Below are experts of layer 8 (counted from 0) of a mixture-of-experts language model. Rows are named router (the router's row for the expert), gate (a neuron's input weights, with its number), up (a neuron's input weights, with its number) and show model dimensions 240-319. Each number is 500 + 40 x the weight over its row's rms, rounded and kept within 0 to 999. Numbers have three digits each.
Before each expert's rows: "comes after" lists some tokens at least twice as common just before its tokens as in all text; "gets" lists some tokens that make up at least twice as much of what it gets as of all text. This comes from a sample of Wikipedia text that the model never trained on. Tokens count by the router's weight.

# expert 0
comes after: " |", "0", "2", "|", "\"", "3"
gets: " ", "1", ".", " (", " in", " In"
router:476466500487478564513459518515527509450486465478527512534538478514502452443520524518574561526528455549463451472474532512534518453480575541491518559545491543545474530575448493578579534445482526491492512496443531448468513463459547452459496472
gate0:501510525495453522477525521526493474519492451515412529528551418486511490495556481442526532454498552560509535516534416508493473498489577475521444419518472470453510553505547416540451499490527529423538578440423446534421522559448548479533486443
up0:475468487521541497550458511505487507484499562505540477500489612512469528506470517516485464491497498446494496490499574494515538538480411498493542611493561482519492451533431560486538526514487437536466472520552545464523448427577436536471547561
gate1:421479482477471517358520450559530525485523509532558558485578515487475473485486516442489508552523576538494524479524443462446489513471528508515525417506467548431581617585564492514531520450473511526549493542561461468464498484453533476493511532
up1:512506521576545533608472517442496495499484448513459510490476492471530492584554433563488464473500467491496488532442528544543537476536469516458461575524507459505422400402411517450502493443522463473425525473482573536539510532548460569476447478
gate2:458444460506512471468488553504467529521525525437553493557512438547510515485538517428528514475497420524477533409477503438469493470482517515502483493543430512514479510559510516478564477426484540462534501430534455562444471499445593477473500465
up2:498483463580507454487476551478451507523458505439534477569528471555489523483551534416525472487489462535467541453463518469461500472470508520514465516536450509514479531509512535452589465442482508479521499414521464551454489474447568491454490478
gate3:554487564542512470497445508452453439488483453535515533511491489467490510508502505502531493510530471456520541432512555480501513560511475476469449518558494509464481512529519516526524558478528508437418471478480518517487501531444441517537475464
up3:514479442526467499536532462497494574474514473512469477473536492544495455499492546527473531491380485498428468572458563561548534476507582482476533528479466557551475447474493483484461500476523568488479492578567516509505502499569461412512533525

# expert 26
comes after: " ", " |", "\n", "%", "In", ";"
gets: " ", "1", "\n", " d", "2", "-"
router:448489533477550559531497541512573451497530474438503441418484444471568491480509533473552540495549474533523537504531509557529469411517533471473482596483462491526477483547459513568464588518505513402491455503484453473492526546429534390461536567
gate0:482484527454485492540453533416544500547534492501489531538603538483508502587512551539534459476529504528459544523546564558415451451515466504461504525463455411460501560484424515488463511476547460430406528504533492426497527458482515447510519542
up0:548524471499514472441495451605456489471439476520498430489425464526514461382486473422465574529521538503529489515422465425523551556481542503516519493537490563492503472527571447511496512528497558542542495467483508523500488524549466571473460455
gate1:515459530447568480493416484452505503539512541541503508466490427474458555534539516485481511470436513536433503566493521478533474456489444570483549561417517505511512445524509568497511566515502484470477590500510407478493589519557454512532441473
up1:523483504539469490503498551491491515545469545513507488504488440441577490510472475521445556457551498537502508409458410506477566476481484577508468477513485455480480542492466371522473484539530498519483425512495544463594519530488501442448481490
gate2:578481472435513455477503588519499536459502604478444493529512524451505555510458479453453497468519457427508519526526468502542522453533499496530426549550462461514518511464492539473445408531513475506502514538500473514447512424531576457565524520
up2:491472491526491581550495496445439406472493477417449550506528468474478488475525496526426502511398481433508569573518517490459444416503517500518477520501462506521490489435471513476511460473492468509485499463531569394510444519474546552528463508
gate3:541454469481551466551463514517445451427524471594552482518518488516511495550576487482479504510504494516528489456470556453489464419511536504470488446487535573560440486579546574545545504512551473420525467500515482509532545473499494476431498491
up3:480530541478452518470528536487562572526455519414462521498502494463493500477420540469517508485480491483445489515502456531495528582538492486527508532549468430477533538426458417444455486478459538558474547506453498459459436470496516538532449517

# expert 11
comes after: "1", " ", "2", " T", " M", " R"
gets: "9", "an", "6", "0", "8", "7"
router:527519498457470531485478513527536510475495433465568499498513474501524463475540459531555530575570506592492497435478452536563489474432467510444522655556483552489472483511434425499539531518485549510555516537482486529447511536479575481478512504
gate0:471586510495518507463479456543567527484559532483493512553466412546583512528508492427505478506542442512578573511514528563546502481537552409489469465477477482465466466427451500545595529539500401517503484507490521510542551500482504608523508445
up0:460622516467515500497521490566589519456554535478482517539466444591584533518412493407495464484527454529569551518557524529518478489540588454514516423467463479489504461463477516504544496484507430510529460507525533539485511511503518572541544475
gate1:510550542539450532490545542510389508504509454481507514441487451451530544545537495487451551549500462515512477516535484480519529519550487455542501528533497464425496482466432527506520491408458437568541496476516441452483452508469469487428489585
up1:498566542511420522541520567522453514473509496513495520414490451456511583513487467491494534483487480503491485512582465493495520543551481482550513554502456434461514494491452503478485464417490483512513525429503461464505475531432422484438441541
gate2:489484575417483559517487485529478495513467522486506461457456517487559507477499533433539564494488480444453485472423517460536511468562518511471598508553540485449494497564462549526526552458510455538440555491499539496486521466517435493595565546
up2:460489525407478572510481439482511534512521518541539560481527570483512443491526517457507523476557458473479523514433521539525513449577523536468528497525502542507421495518505515499545536474479562496499539482517441511510528494514484533507497459
gate3:536500518499577495573542544505499493541450509531485513460487420496506551479536526461496479481521491532428558498430605504519572516552456536489554512457477500518498539531548396473506524483484523524468460543505477492528525515467591514477432456
up3:496486469502439516469444449496519501409551525456516489540506576501466478503497481528493512516483476484522449485541403496482451484434535452529444479526527498480509491476480594512491479491503499485518544458463502505462451469558421497520539540

# expert 38
comes after: " ", "1", "2", " C", " W", " G"
gets: "0", "9", "1", "2", "m", "8"
router:500480521462538606514469523487547428466521457482519443495518425509495414454501476478508502527564438593507507457568518584542473465500505491535507596536503560523475498564504455473515575581512524475458486517472471475463499487498563469493487538
gate0:536468463462514460478507457478471524486521422501505472496593508485528438477494487496504595490545509484513492469452533567435546557535550448522479445465485417486483563579548480507483497480468475501486432556541439427514569540528500513553448512
up0:535456433496490437433491462465443527516534449470464461516540581516533454479486501532492542547506555471498515483482522540407575548526538438530471452490434415445496558541560517478518454482432486509490445566571410462490538532462496496547473564
gate1:523512482522516511543429463530484457529606539527479494567458444541494493469546537485468503446452529514506576535552505537495500457467527523564395535564548491489481508504528514531515493443445547499515501490517409553526521521443506546493478473
up1:529480508503535477473540469614577551484483506448481445537462511502462581546516436553515514521528465509518508541513530433503508584510499515406502509460545483555478563539488571477416539496509471490528456506484549560514494508538518503520393527
gate2:532533539516599531501473458499420490507522432528595533508552566489488628380456439544426470492545549505458522499426466496478500445512505509410513495553494479545495532538505506523497509550524547553555535530504504456551510448503429522513470509
up2:509483488514562537514417439472421475523448435514594542487529554459493604395428428558427461473487505508496461527425439495483466520533491531466543493511536454537498580530474502485510475565556572552518567516454474469521513476515450579522496530
gate3:461480526557500490491443573607448434534491488606480465514468514529503547471520458497500516431477500481562472532531523427532449508491510509461542478494521477498495504489499519525474519475522522513579487519556572480480449489516505536503489454
up3:559527473493531539549539455500554552481484466460448522462488499568430454560531564472499437511489514497478539427487468519477512509528566460485434421437550526525533495512529445463535518522510453440382536482463458475509550582482504482526516511

# expert 34
comes after: " |", " of", " in", ";", ":", "°N"
gets: " ", " M", " the", " in", " G", " K"
router:521499531448491613481496519482541502456505430472502516489544455502571496505505460501505566479552459570508464467479560538582485476503490508467521586454454546480501516523461538536477500482507552455560512502503523475440470526481562430476496498
gate0:500468540489478546486548481457441443517518441471482548548524501445481481589508512504536435522519517444420588497487545531490453493493549534460501521505497521522414505542539464465460513539473498564503530508506533531514517486464547472496514606
up0:513472502460494539420577499452447436520490449527482550547494482472475489600489503494540456519512472482414584500479528517473455477475521550439499522511468537544438466554523461443500525516485481557533511499500533555531532492486554470508502634
gate1:420498487409535504524551534557573500502509470489495538516379453526479519441480491484514495519504429562492470510524513468485426520489540516460491445526447462512514510536504504458462468478500517553483465547461453518542539534522456497441472443
up1:498496493569502521480477433454536466460485545495521492423541545529430556495475404483417478506448449417541466460512463452482561473532389551514491535509472458501478485547539480538495522505505467469484469487457526475463468494532469524506497534
gate2:520450472508444541481525483485511472477509526462483509485469512495492551532486463467497503415539421470461590490529549533494532534404493533527511478506467549617485432542591586544540559484527444468463528527439521480461495470440495537437549456
up2:534500550525520518496482450478513585503460478438487463460473423510480477478457471441490492510501442489531475475482523526477525537489492478475544572449485619478509463554546563511562548499580506523535517492440470441482530500471461494564538482
gate3:495516389530449481524484505477476481517522511505495517445528447463500522503527548486426500482505496503520527466458439446498566516488527444506527510458530484560428425583546454372561584541431501462536548472484436493501456496540485534425543488
up3:501531428530479458512461519496500521560517541484521509448523452442534527497519542529385521536504533526527484483443479491503561475473491478502533490480553507539458422573533474359557569548416484491522546438505427501496451525534468537408517511

# expert 47
comes after: " |", " |\n", ",", "\n", "|", " October"
gets: " ", ",", "\n", "|", "-", "–"
router:506487545482569532478524463502579511457511431514509482448506469534543491475478455495496573506491475562471501480498557570555491434515442483438465554578486489587500548601459424495443521546515543460492502540495494467446454519465537497451480524
gate0:507529551529540487458502508446464460472484389460481517526489439476498463536545560441484498475399518508513541569528464456496504526586415527442543415546500486516503503477465415498579503457410534454501489471530493492462510401471477446459495520
up0:489525448477465509515512432544480569529519593536490539483465586518487587467507431534508499566599485463500477421461533496477538465458541481541440585472438496464503517537563585486411517533541546537572515546440467511551526598532487538479550484
gate1:506453536461484517441520498516442435506534485424503515472472484518484418468558537465519495477495514529527530431492512507441534499497465589448539450524548464428539488446515522503490483452499495463432462530461498532541509507549560405479511480
up1:520519514508541489508485434513523486510468488504463461497573530484516527435524503476517552488511494446511471537514508460527519524575516586459484469488472438472474519500417534478468521500475472536558469567579488468491500494550441555551541502
gate2:461390435463485481447471509515495513486495506540515476482492558564530440541536488510494464522484516491503542491416424485457487449511454532500511526509481517465524482516559525537462505494476459487523497522512442464457483482535580480389498482
up2:567584554574534489542530560484516460487506487463449511505550414395472534482505502486518465467497457462468452494572569504516558530526544430493519491479557451547458492473516461466533547522542518523490544490507555534536499501474411514571489529
gate3:508521447504452494537531538550474435551436488513539500497499459543535572442583417539583464488570438519523462473543510495554460572529500503518491457489446449422430519551525469462518524515499455523540492589453460535473478551450497528483469525
up3:479495562525544494455475490512526547493583498509469514480498541459477456533392563463428556452507554486512540465500522474465557449430498524473461497534578518543546527423424500562504485462469519455469549471508506508520477492513537482543527453

# expert 25
comes after: " |", " |\n", "|", ";", " (", " in"
gets: " ", "|", " to", "%", " B", " I"
router:465557503443546576529508497536586539465531450483492516476539482543553471499524457543526508540469485559497550513551490564568517459487447485489484570544511569539469552518418454501500552487477538427527494520464510494458496508439555492457526549
gate0:482467437475493505435520428566591463496486425477469529548455484516522504429487520483513455523468526486463512460517511525462498521502536508616537571504492479551504512498533458575514519497576484487554519440559419515483469395499581547502509485
up0:488500463472487535471520465506556460477485381480441518504457512455476448438492514462583455529509462484453527489512498508504479529460553472551552505481468511569491537448455498567565497525511458500503547501523461511513441415484552534486465529
gate1:532470537474450522505490545582531554481491447537527509486555506506519535515476532554555506448525544488470578532516518472505472503456522472529411439522469393485550405508512515510557464499540407526499474520476497446478485476521476491506470475
up1:530443523498454544508466521589536540479499457535531530484556515507512483498515523531572478464510537454424548526508566466513499526446500442518463469504463403453521424493478515536561493497546386546478500536450521413485486481521493466543485480
gate2:504487531525497461509481530443517475464516480438469556469484516545499459552527517495509528551515508494461556501475427564467485496421543517478511462566517527532475506472399546546478532502475533545501529538518481544570519537471481490447504564
up2:557483445508497563460528489512478503529495534523516496532531535532483528444503502522455468480480464535524396515449486476569512564571484470501499536424477504452513496477568496462509486456515449458538423471482475522435459490529514494478473433
gate3:495507529486500519428471518517467433485554544501509526483466475485526489466487534486462469462470498487493534601569587513495462509595475535457447494450438447500514440511484451505479513413424497424493515550569461445530504530456465516466577545
up3:468458529483523495537449449444409435510502454585471548550449517476522538481479476450488460481459487443580482510590510494531528498457496505583492509491501586599540451508470537485500469524475470491465573471457455458523501449449499510468447457